{
  "n_layer": 14,
  "d_model": 384,
  "n_experts": 48,
  "experts_per_token": 6,
  "d_expert": 64,
  "d_shared_expert": 0,
  "activation": "swiglu",
  "moe_layers": [1, 2, 3, 4, 5, 6, 7, 8, 9, 10, 11, 12, 13],
  "router_score": "softmax",
  "normalize_top_k": false,
  "routed_scale": 2.83,
  "balance_loss": 0.0194,
  "balance_bias": false,
  "router_z_loss": 0.0001,
  "init_std_router": 0.00967,
  "lr_router": 0.000674,
  "vocab_size": 23718,
  "norm": "rmsnorm",
  "norm_eps": 1e-05,
  "tie_embeddings": false,
  "optimizer": "soap_variant",
  "lr": 0.00275,
  "beta1": 0.95,
  "beta2": 0.99,
  "batch_tokens": [32768, 65536],
  "seq_len": 2048,
  "train_tokens": 389400000,
  "steps": 8539,
  "dataset": "wikipedia_en"
}
Below are experts of layer 11 (counted from 0) of a mixture-of-experts language model. Rows are named gate (a neuron's input weights, with its number), up (a neuron's input weights, with its number), down (a neuron's output weights, with its number) and show model dimensions 288-383. Each number is 500 + 40 x the weight over its row's rms, rounded and kept within 0 to 999. Numbers have three digits each.
Before each expert's rows: a language model's description of what the expert responds to; "gets" lists some tokens that make up at least twice as much of what it gets as of all text. This comes from a sample of Wikipedia text that the model never trained on. Tokens count by the router's weight.

# expert 13
Description: Sports team names
gets: " |", " League", " United", " Cup", " FC", " City"
gate0:519415564505508497503542471512486456489544531506522486434489468510515506484533518594508489484466475518528426593490499531495505475458477538560573443464582476545555490486457452477508440473470505536467488472585519462479436486489496461532499482534510472616509507480497559473546456564510554462
up0:515463526487461454434474485542485541495446504478521488486472474599498485544535433554444469526460492468515487447496465499531552449531520542592531506506526478444491453540489509543554490567505484459468484499526553518510535509545507503471546525510539420579524479514534481502441488578450515514
down0:475591476523493500539479474447501540542523515445543495488505451455465482450526495543463554480474485597514493513518424533510482512494503503432540487465520486494410508596462573423507475444501525476573512530472547442462464551468543399477509505500549472472521485508473452540479448520509438505

# expert 0
Description: Digits in years, climate tables
gets: "9", "1", "8", "0", "4", "7"
gate0:540469465473396440480578472477502572480500576540461499518510451518503411523450461495518471514537539522532510567448486567465480507501565494507521485485532526499480496508401487445470462584492496518481487468535502454560505426534496533485505477535496532484464469501500443467554433469514529522
up0:486520513492531501489384479451552561444519523483497505498377538431483595489499523505546515537527462522486509515468513532487475518455563472519499487519538428500529458468504462505491532516542467542482520478430493540422524508481465531596451504487555507493522481501494481535385482469493489518
down0:453563505512504416469434457532525513516622433515503494481425506498431492496479495474500557474489498498446520474537514579445518460435515421458527474471556553480443457477525516538553442497479568577493512390451467475547465454532392517490515518391503522520449470484533516534482454507543436516

# expert 37
Description: Digits
gets: "1", "2", "9", "0", "3", "4"
gate0:504392503480464539453466423527475520468505463627531562532554517495488518492472520499488537471535556480510496468524431482489506582511510526495492496486486405501494506491549466525471595486486469540449493475533536511563545493492490475514523492473484502604527407483531481465493531460483465520
up0:557532453457479488550460527511570580451469468479556413489437504532517555490502558469457423547402519566458461495508504495475580495512495441526481556460480482465579506502497463448473486571580558498463496474573534527480492537495514532527527509464497503477487453454519439467527520515516487486
down0:477519510551593579526489470527501516546518479479525518492484441514559476503485422465510497584483479444539553509574568479470487458521477473506553489500493501572432495527407516517497488494476483454522417506476438502485475549502454531489517423592475532479551544501398547534491501513406451491

# expert 20
Description: Coordinate and table digits
gets: " ", "1", "2", "9", "0", "8"
gate0:536502527541472482477444475581505527492523506518493552514500464539440543493466459489530531498427516480495456486473568496484534478550487534486473448505466466477512462479491504541528517583514458407531544466457541554488542494480476455497493459522423487415504534514496563511504401519471427489
up0:496488485552457421452503475471489597502483479454510460529483519352558468588503503446462504556516441580492468498470554465552546454499519475525404522510485525585529525516489434489460461480491543485503527506509420448586486543482462499532561521473473500508580481430467544401489504525535516508
down0:574520483443441477442521534459524502508520467574557489555517506525520569506480526466528419455472513508516591520515515532558450514511558503450569468517532446520500566494480448546510574496486463564558505566517497495500497531450495509443524501506419532593475497492513541501497507571529466479

# expert 39
Description: Digits and numerals
gets: "0", "1", "2", "5", "3", "4"
gate0:505425484545531521498493515478497605491551479411575469544419587450494475508538529480489500506472560470518513485544548470540485489520497433455447449506471513479544516483482536436452497569488485441498499486502549504445428416535455533470484493461529451463501530480532542458477524583531460538
up0:483479549546515536425517449547516467529537519513503485508545525482549466522479449587516520521496471509453503522482460497502429531503511523546382516482514520462548505511456544515542483483489471471493493481490491417484502474524417529541546549440560440450580542449563553601495519551547521535
down0:466544519471510414441517560468526454587513580483505490476520489513469560479466538454505528434508400535489526526515431433475469525512539594602503465488421524442490419527494491527506480583528453487505540494508532473457516533517511560522587524504564524476495511495541454524529467520603546560

# expert 14
Description: Clause-level function words
gets: " to", " is", " was", " \"", " of", " that"
gate0:526549577516465463583514531510522469521446471559437459513463524505443557439518498459462581553442437490531440456542474512521524528498486502528440532507494497476497476455500483435556491508530558565460468466508490550442485537562503539517486446515554570474501507553486487588488531523456504485
up0:584496419576447536487474560503494477496469460472502468475529518452483429571500504476528451481427482515496386491465550540498598384489492523563490491490486455482528560475510481491506462564456413478434502505502458517536455418500577556552490422571504497457512509418534466531459462528501527504
down0:494435579509438501483443572478458460476505494562526502582497465523508504521536514525509512538491574520555446487507473456505529542507559412561565509533522470508605554454499450423475518508411472474518485512453448463534466356541476412492551466506457483505521489490496481488577484544528478545

# expert 47
Description: National and list markers
gets: "-", " |", "|", " National", " American", " States"
gate0:493456538521489494554524477478491444462500459579528416568501527550540490481518487448477470474441475509520524560449472521583484498428508523440514472506450482569471509470532497551478502551454525476519488477556435486452553483476531542509505472466449506577522476478533493544516462499470531448
up0:558464513492443460492525517522503549485504487495456504475437503527532505540527559466517516532481572524484486520487544455492518470405538555479531537611482468493533491529424536562467502492504483501519515469543537570459457512472515449459512484455479469473481481531605460556487548432497507451
down0:480533484478494477496451539514503528510492500441494470500480422516487407398486472471508542445511502489468516538566598456481468563526541494488512497507498492491478518544507552518572521433533510443506546583487497461407482517479475488558476546447609463551527519525453514499526526447490526491

# expert 26
Description: Verbs and contraction apostrophes
gets: " to", "'", " was", " not", " had", " would"
gate0:492482560482596491510476561486546493448481555456536509512484457526591460466527445478511481479484565456517481564488515455475533491560557486557508492492500503428552478451475509541503452520453455419531483536512519448496463497487484541512535555528475561536491487508570502531508536512518520543
up0:536525408456505548469529434579495486457431496483538469448473582448502542548465511466461477497492477502457540508511453546473420539459555496490475465542550528503586479488463451453585451593502534501484473585375498553568526418426538525449482473508528481514498517429469524487526513476472569509
down0:462565488510488479558512505470515454518506506418494507454486528536450474460524504511474577552510534550510477477521431487456478556398603421511458492495595481564464432481458512484478563468543501537490542456485600497487481535488477542450484524528446429514534549567454494509512503537528493517

# expert 46
Description: Digits and capital initials
gets: "1", "9", " B", " C", " N", " R"
gate0:541541470498396526476525480469508494502544504498462492505498511501557527520526468530400477568526491451502566511436546473509582476498488546537498484476477490487505452483487452436495540582484485444487507488523466440489466470539449464567512504505553476466539475437535527482534485523499454522
up0:539457532489540599508542509523455492446470518550551497415436496472557539570474493503543505505617564515478529473425505443497487549520505520476463583510561555493526493521509546548541542466512526511505478478475458501550601442452459486579547470510486470506538460531541544510534494500439509488
down0:515475485497500562444529400569443531459548457420520530472493543511443492512542480527558526469469589482441483514499486462554490511549418467544499555446539489496485488527486504563494522444559491451494442495462535475479557536462540485467491520546528477550407546455477457493535538480447516532

# expert 44
Description: Scores and table numbers
gets: " ", "1", "2", "3", "0", "4"
gate0:431483470540478474507539415572489496423452484530465465488492507492545525546483528483495531465524654507521492479577453535451509480503475485501526480589487502485464529533505514525539526507603511469450513480520508451423487509483479525506529396450532479497546482470503507481468510446505448545
up0:399453507577514508555488527467513509488416556508516466519501497555537504519468441497521534536471479476500461483478529502526569450518486465515558489515527496461434491497496460497527499598475442539479472446544563429516479425527446459493592552432540469469468501587579493493478492507524478431
down0:524573519414455482482505544501544452478586542528483475532519443519480519443485386423514570491509495507579498527500503473471521510471531512597493508486504469554528517489482507511491472482457456550539428429538486493495442413556519508473508484425534426501508542473507479448485480490506517464

# expert 35
Description: Articles before nouns
gets: " the", " a", " an", " The", "s", " his"
gate0:531492446505550539507460417491520551486477521521486500522492477497556453526478515566567489484544576427596561497525443462507590508441491572462475524405484488477500460489513547467538497486491444469519537490517469474504525575497530538501574435505477481485498440547497562553500476503484506473
up0:563443517427506468448509431531514494540486533499527542457576500558486480464518540443463491511495531569508482485422403540500476478529510404541475521561492488522494452479480510484441465484505493564554453483476434505473547481507459468505573459502527519528426519548580520510491485481449473415
down0:529455506447438487502454553530524471475532431515473454493479451513460440541497619414489556522482555488517486497481542438457487487525445502574538505503459432483498510430519507453446469579547460628642459447491606451423495447462494530542473461475472519499506494536475459488532533513555511449

# expert 29
Description: Spaces before numbers
gets: " ", " (", "–", ":", " −", " +"
gate0:558516483505520493479565433481458449453440525500552574470551549442491525510505527464454490527559485567464426467516514464489582536441539496460490508453469573495517535496478532546428507486555466479475522524515507467580458468553443547543505452508527437564509562479475546479566478443547567485
up0:443442529470526484544580477483465522497527450505406534452464569466523491529454568469441467493547479550499443469520516495516512508530508514446510459573559441522613454476498513472428519552544457524520507511505522544499478438490479418500474515498484465482586447456490445492518520517480464469
down0:554482499550473389565494572504537507499515534518464545482524543626522537518525457475520540519464528479516518470506469481496514507459492500590417524485504529500480425535504456494538466539512499529486459435453439495530517478582537441461452502489492487498516472421417496483497572514486503470

# expert 8
Description: Parentheses and prepositions
gets: " (", " ", " \"", " by", " a", " of"
gate0:431515470527514515481475488392552475484598463402582456515547509510464488486487465480516497515515498562509479558547490454458541482513509572473461469489546510517465479504459496512467565478510489480464505564497477475562471484481504523445529550468536463442508462511463482452505553523468471544
up0:506475486573606494523541485487536496508462549627462508502499510550484508466512443530480473526493493449568476534532493443508515477428499551482487507522465477491593504508523579527554529472471521526556502494445561436512420481574469483513469520538486488466511531531420459540510464453464545518
down0:506471456478548508494499475528512472560477508567477446466512503557558524493579512460455516566501531480512474563507562525524478466535480469577463508541441520563483491506438475494475547562527470487491444516496520491503595479499468507521573517570519540519543517503469501463489529483591433440

# expert 6
Description: Past-tense main verbs
gets: " on", " for", " with", " in", " of", "ed"
gate0:541466436574517533469541586507524490554559494498535469479439485501449593513501550443511540566509532485526525447487475535478440501501457524490518543517525562469519466509514533562496519508439510486610486567493454502467457467510469511545499576418536491451523468433558567505530416504488506524
up0:522436582540504503556470496463520422534522525535486543525536467562468519527496493501476540536504479428500519502492455546475494466439449446505429437436542544484538425515581459512452511541529506473570494533551435500482485564500476453507522446492502484464484454486450532495513505454609515570
down0:479467572524517464444509615531471466523540477475549546515490482532497491523447498474542588503524479370584464546464526555484519478463442491476512465475491453495517540537525471485501495562478554450511447549477501505453454511502572474523537506445515479488529452493528459492530428510521600525

# expert 16
Description: Field and cell separators
gets: " |", "|", ":", ";", "-", " \""
gate0:590510539437480443521447462502500502498492464568509539533468477447519522515492499521519481466514470470546494451542416560536470498558439529484579520387480499485437515459510588510465499483451514519557568428466479408503517489518480473563595530551494482505501523454511511492462563504473525509
up0:493477521558497480527461489538509549507549456515478443440495499456523530458501554492522551542480471445559459520521515451491498580543588533491521531576524500500505461515606506433492521500420485568578543598462541494502520531500468479501488500450475493490479539479469496450491493543445558507
down0:476443465544468475462453578536561482569552425481507493493509523463504507471478555514426564515474482511481503531531509537497539544430434484491436475441432501489481497578532492560499503489537503500527502498496520399497507561506533493559511470520524557526489544432479444487480479503466536557

# expert 23
Description: Clause links and quantities
gets: ",", ".", " and", " as", " that", " years"
gate0:495523481461521493399447499578514498556524506524500537503543495519586501443543473474553533533510523512521486502599464437409553556497544491417496529535483448466552453463471525515567458529472473527500436509479515512494455503468478527518517525486525525510485517484535462477535556538479533488
up0:523535514504534506564514462447516514478500515441537508446541512452451495474482451444478521516433446490485445496496414447420465494434448494574430534510448478515530464524502541515538549456526520482456532498523449521447539474510434481506464486523438471512493515538634504548416533485526497495
down0:495475497510500474515507508544496476490459497532512524514552524478469517533499541555497549581506520510515516485521533499504471516565539521454495487513507547493518540493510439452507451542514469497522379579473446509461379457498496493455503463519507540544486473484537508527544457469572520505

# expert 9
Description: List and table punctuation
gets: " |", "-", ":", " the", "|", "=="
gate0:517511492509495450397429514539435524512466518538496481528526495525511516416515525518472470472494446509579512472501477545469521409545536465577574483521423463499569458482498584533480455467608510474576521488495500527517534550569441486514478479506539510547526586480481421532479496495536504492
up0:522490451563530553526504498487499519420484475498439511530475487519567476519597533532528454496492519493444533499475524479467475476448460516542444484500515525575535413528530502464458603492534558436494524503450459482477480464446447438432480542508484476540532555463506466486489541464496506584
down0:480460471526456456409529529519529519509436441500503579444461491421527495424491536494445500494551456519566547526522485494540520439477499505458428471463494492475490498438533485481548606538519444455499523570418538476510548493511532551565533463553574516439439494520489553418505516512524479509

# expert 12
Description: Determiners and possessives
gets: " the", " his", "s", " a", " The", " their"
gate0:481545493557536452519523482505553478486528510496546554583515536496513464508515446443495552510493506483471425498466504473444490524479463487466501428498595472453536553484482367447542461451451525523535532422535429437445432525472497493562484512484468518463538452488547428497443565454519558522
up0:484484495469473472511474498491509551614475473518517500441589507536577590527543452537535498546480501527427484495520564467505490479496484467433478449482454420573415510532480500503422444416435468496474540479494476465526589506526538461508474458498489507510574462509511476549501555550518460524
down0:524487499571446556587498461580496412546550557466512516518527469537516468469501487461497524491520531467530485477521462535505432490530541547490429454461562558604467545484606503510516477460490494541429545438564504468462497471476495489557534514539520502500554470591464534513513525553513493463

# expert 19
Description: Education and career prepositions
gets: ",", " of", " in", " and", " for", " from"
gate0:460440539473498429468476455553488519600491519504440523471548485507467494513548470523484483493532523523538475468514516399583495477592511524554521534500522464428577500515544494523499456523492451535459549506489531542443496511523502493498518502603502487609495480552484512505576530547491499462
up0:526513502399495483435493547497570465477465490537548457550517441539537462480489494530475470444502553492479498459518383492517521541598535528459511534546477515476499474484532529485508475474511536479478436511547472516510493429489487498505426539544467485535536542429530516489532491511433460433
down0:491494542449481553525500418423465539471539486533530547579426438430476519530530543533523521513498513438467548515507518580477465453587564513434500524482504472472529542463467506518493474535511477507455462513526467434481422534529449533527497517481473494488496503477475527503474464556530521500

# expert 34
Description: Table cells and articles
gets: " a", " A", " No", " first", "%", "'"
gate0:436491480541541457496500505497528444448505566499508531567507479488454450476578534493444462511555492400516481475494452444488423503540503490524438475491506500457448493535492494482453562478466431497484542486448464616471452527480522428518443468523565530462535447572519518437509476534509548468
up0:548564388511563486559430486509505549444519508559490458553493519564480518500451562492535542470534455510488493503500475495460531597529537463515524552490503521499423505489484512534492455514426520470486541541540472537503539472482454466463509503515510491466537536529544490543453497456417504558
down0:522521467580480480495457452459547524473498509552478499554448583466507477548493534545482412487508435508473514563522520542486484504460495537506559531506486537501471521500480415475499546491517485525502508522411528432580450503534510443488486471534477494547532496538485523548487523554553580532

# expert 4
Description: Copulas and table headers
gets: " was", " is", " were", ")", " are", "|"
gate0:568517447517610461464532516533481609524508544545534477496557538518493530433503443488512487485497470560484499549490547435568440508515453548481509550531475587583511531534567463526506507505468484461538505421522483529472497472501455501469442478515444523545508504492496545596493483506524453548
up0:491529454520492519524413473494483506484521467513509496507562532466505539549515533489524526503521499553528525515467561490509411478586524519533542539481543543525541526481462449588495510489533468488476405478593423536464479509459496573487434504491480553455528472439509490465470477467527415496
down0:508466482484523462487484496570451544471522519470498500482509509476514472500432484563529569432508557410453498532500438572440506509458513525488482530450465475472441518511525520454497479454560546500594541536549499506494541503590509596563466488486553505496501452526433481549526486512510516558

# expert 18
Description: Nouns after determiners
gets: "\n", " that", " as", " which", " first", " where"
gate0:524471445478473429515500511465540466449479524518487499521519501466533512426569486437548558576478450489431501471567523494418489490523540456539450470453559540510501531516550516456471477516490446438550471486469521516574522458506515480557595460448491460487468502529504529471499464446507544491
up0:478536478503467478572497503474544488500494530439480431474521472507503439489551471512509515507551471527496542513570493540518516486497522537479489546500483451497540445534487437445512506527482526529502484590499395504525448466448482513513532547527532504514430519502524502607467465476566517520
down0:538552492543502568549467472565511432494496515470578523437466522503494454595478489530489452453479492497499464508476427591554534483454542505507532552526548500537469437506509524514441535518447531563478507441459532475432449496477563480524482517515502472552500497540525478453448444424479468487

# expert 21
Description: Stats and census words
gets: "|", " on", " of", " at", "%", " Total"
gate0:506545501543519483573540543466477528501472540495527461510491456534538473473437477493478528540483539498451480489467544511493567534561483512480440484496516503487542486528419503487518574564486469462523488409509440455526497457495554480454517521432480501527478525529413488503575437445529536536
up0:543498500481505504521504534410542489547480530590444488516553504485467560526510595494537480482437461479524562549467529451446495501439543464491478504507503509515492461573573488494433481431532560475438501528532446524497475511440571490559528567509506483441539535499458456444511426447510524457
down0:551457469500487475563460521497511451567520506457471422551539483552491464478459438547493482513441433495513488450516485561478548566529507503512552482508502468478496548473476489589515502494595534528536481577481544503449427529470489507536473470515498465448434522511519488481569544532520420471

# expert 32
Description: Taxon and list names
gets: ",", " and", " the", "-", " -", " The"
gate0:500507518484500574520497486558404522485467404492480431502456505534516535507444499469478516460516437475494585454504510540532555472551521474492584468446506552560520466546514548440547521423491472474473464501508480493501546467506540535522416500497450434522471477438469567604514499467516475488
up0:560476521490526516497439490537507459544502425505432514530440567573470523449494526512463554501567509560481537547427540457529574561522538554489532525525477498575488531484501520478469480547446490447483498499546565550486483430593473468528498494491496434464463514536560561506606500487490535432
down0:483495519479473495497546527461440488530532448476472455530488483471459519563524460568476532456544531463495437529451466458472526561562553449476501517482382478476489434538559415531526544464466509526458525380441478574527381495470508542475470398479425480530511517494499513450482476536569530543

# expert 7
Description: Determiners after prepositions
gets: " the", " The", " of", "The", " a", "s"
gate0:505493452500494492520501542563459521511535504448568544494438524548338541547449471434533481524531557530456495515463501509558504526424561496506484496494473480474500557559506501466561485438511522411497538563508472510557497485468512458436563531539492472541432520506578463452443426444531522491
up0:486438430469471571503549530510390477566536512510454502551536521542448553495444540492476527537527607436517519502457503432482594437484507478524521474542530476540577522487477545447486444487462443433451490486536527550506495488544496505427576497500424554451486495529509446524483516468469447495
down0:565572524557526505518491454502543551477484484470571531628455520501486420480496462514479497469514457510488496522447489460481478476492450472429498552525470487505490489439473518538431473488438449450548400455517529439511451528444516544518473489496480450467464567431456514483413442457514480526

# expert 31
Description: Table cells and compass states
gets: " |", " in", ",", " of", ":", "|"
gate0:524531538475465448508505529470525421488480506551488426428450516473510481592468463591553434473478511481558545476471447469502429480550575572508445440503478492509452500545534448475540607466537490564515511533524461408596515481522562514541536546478510500402561489529560483519472479446506572500
up0:498431532551455475484451474469412544530444528430543504488505476522567498551442530536495611570508491509554464532495533493439524585524450511537510505512444531550509445566517505578483504460521544566464479572465409466523524487492443571420474508559581400577491544480559478425532512447459548510
down0:506439509487478467488468528490480473535439448505477431507474444513440492486552455487526404496427536526505526589475507514503562509481472535471525529471476472531512495426475482572496529462501397519463566439498485490542495440520579507487512416528514550502463524516564467499404509469487490513

# expert 2
Description: Section headers and infobox fields
gets: "\n", "==", "2", "-", " (", "==="
gate0:509519555489568466462439513416519454509523498471536436410527392482511454442495429508518441509522503532483508502565488527506485522478504472516417515485468494530477439487522480421506489507571512484462507501487500480497501491472408539561472403518556414403506525560499518517531527559504547547
up0:577473546496481461444554500450509551503522438525502526493481478523486441459486536527439453537551504532532471455497531410512491528590494525503455453552469533456534445559498520484490501452502510478518520546486454501546481493455507571485439504548502437557487504566531462466521529536518530481
down0:496511421474513471516546446501552496558492478522546458503433553487489542505420487487525474542432535536479486447448443528497555481491530498523434490487532646500449513507496547512475472527466435505458545505508512549582526470477463450522492444561555539536516512500514473443571547489509487486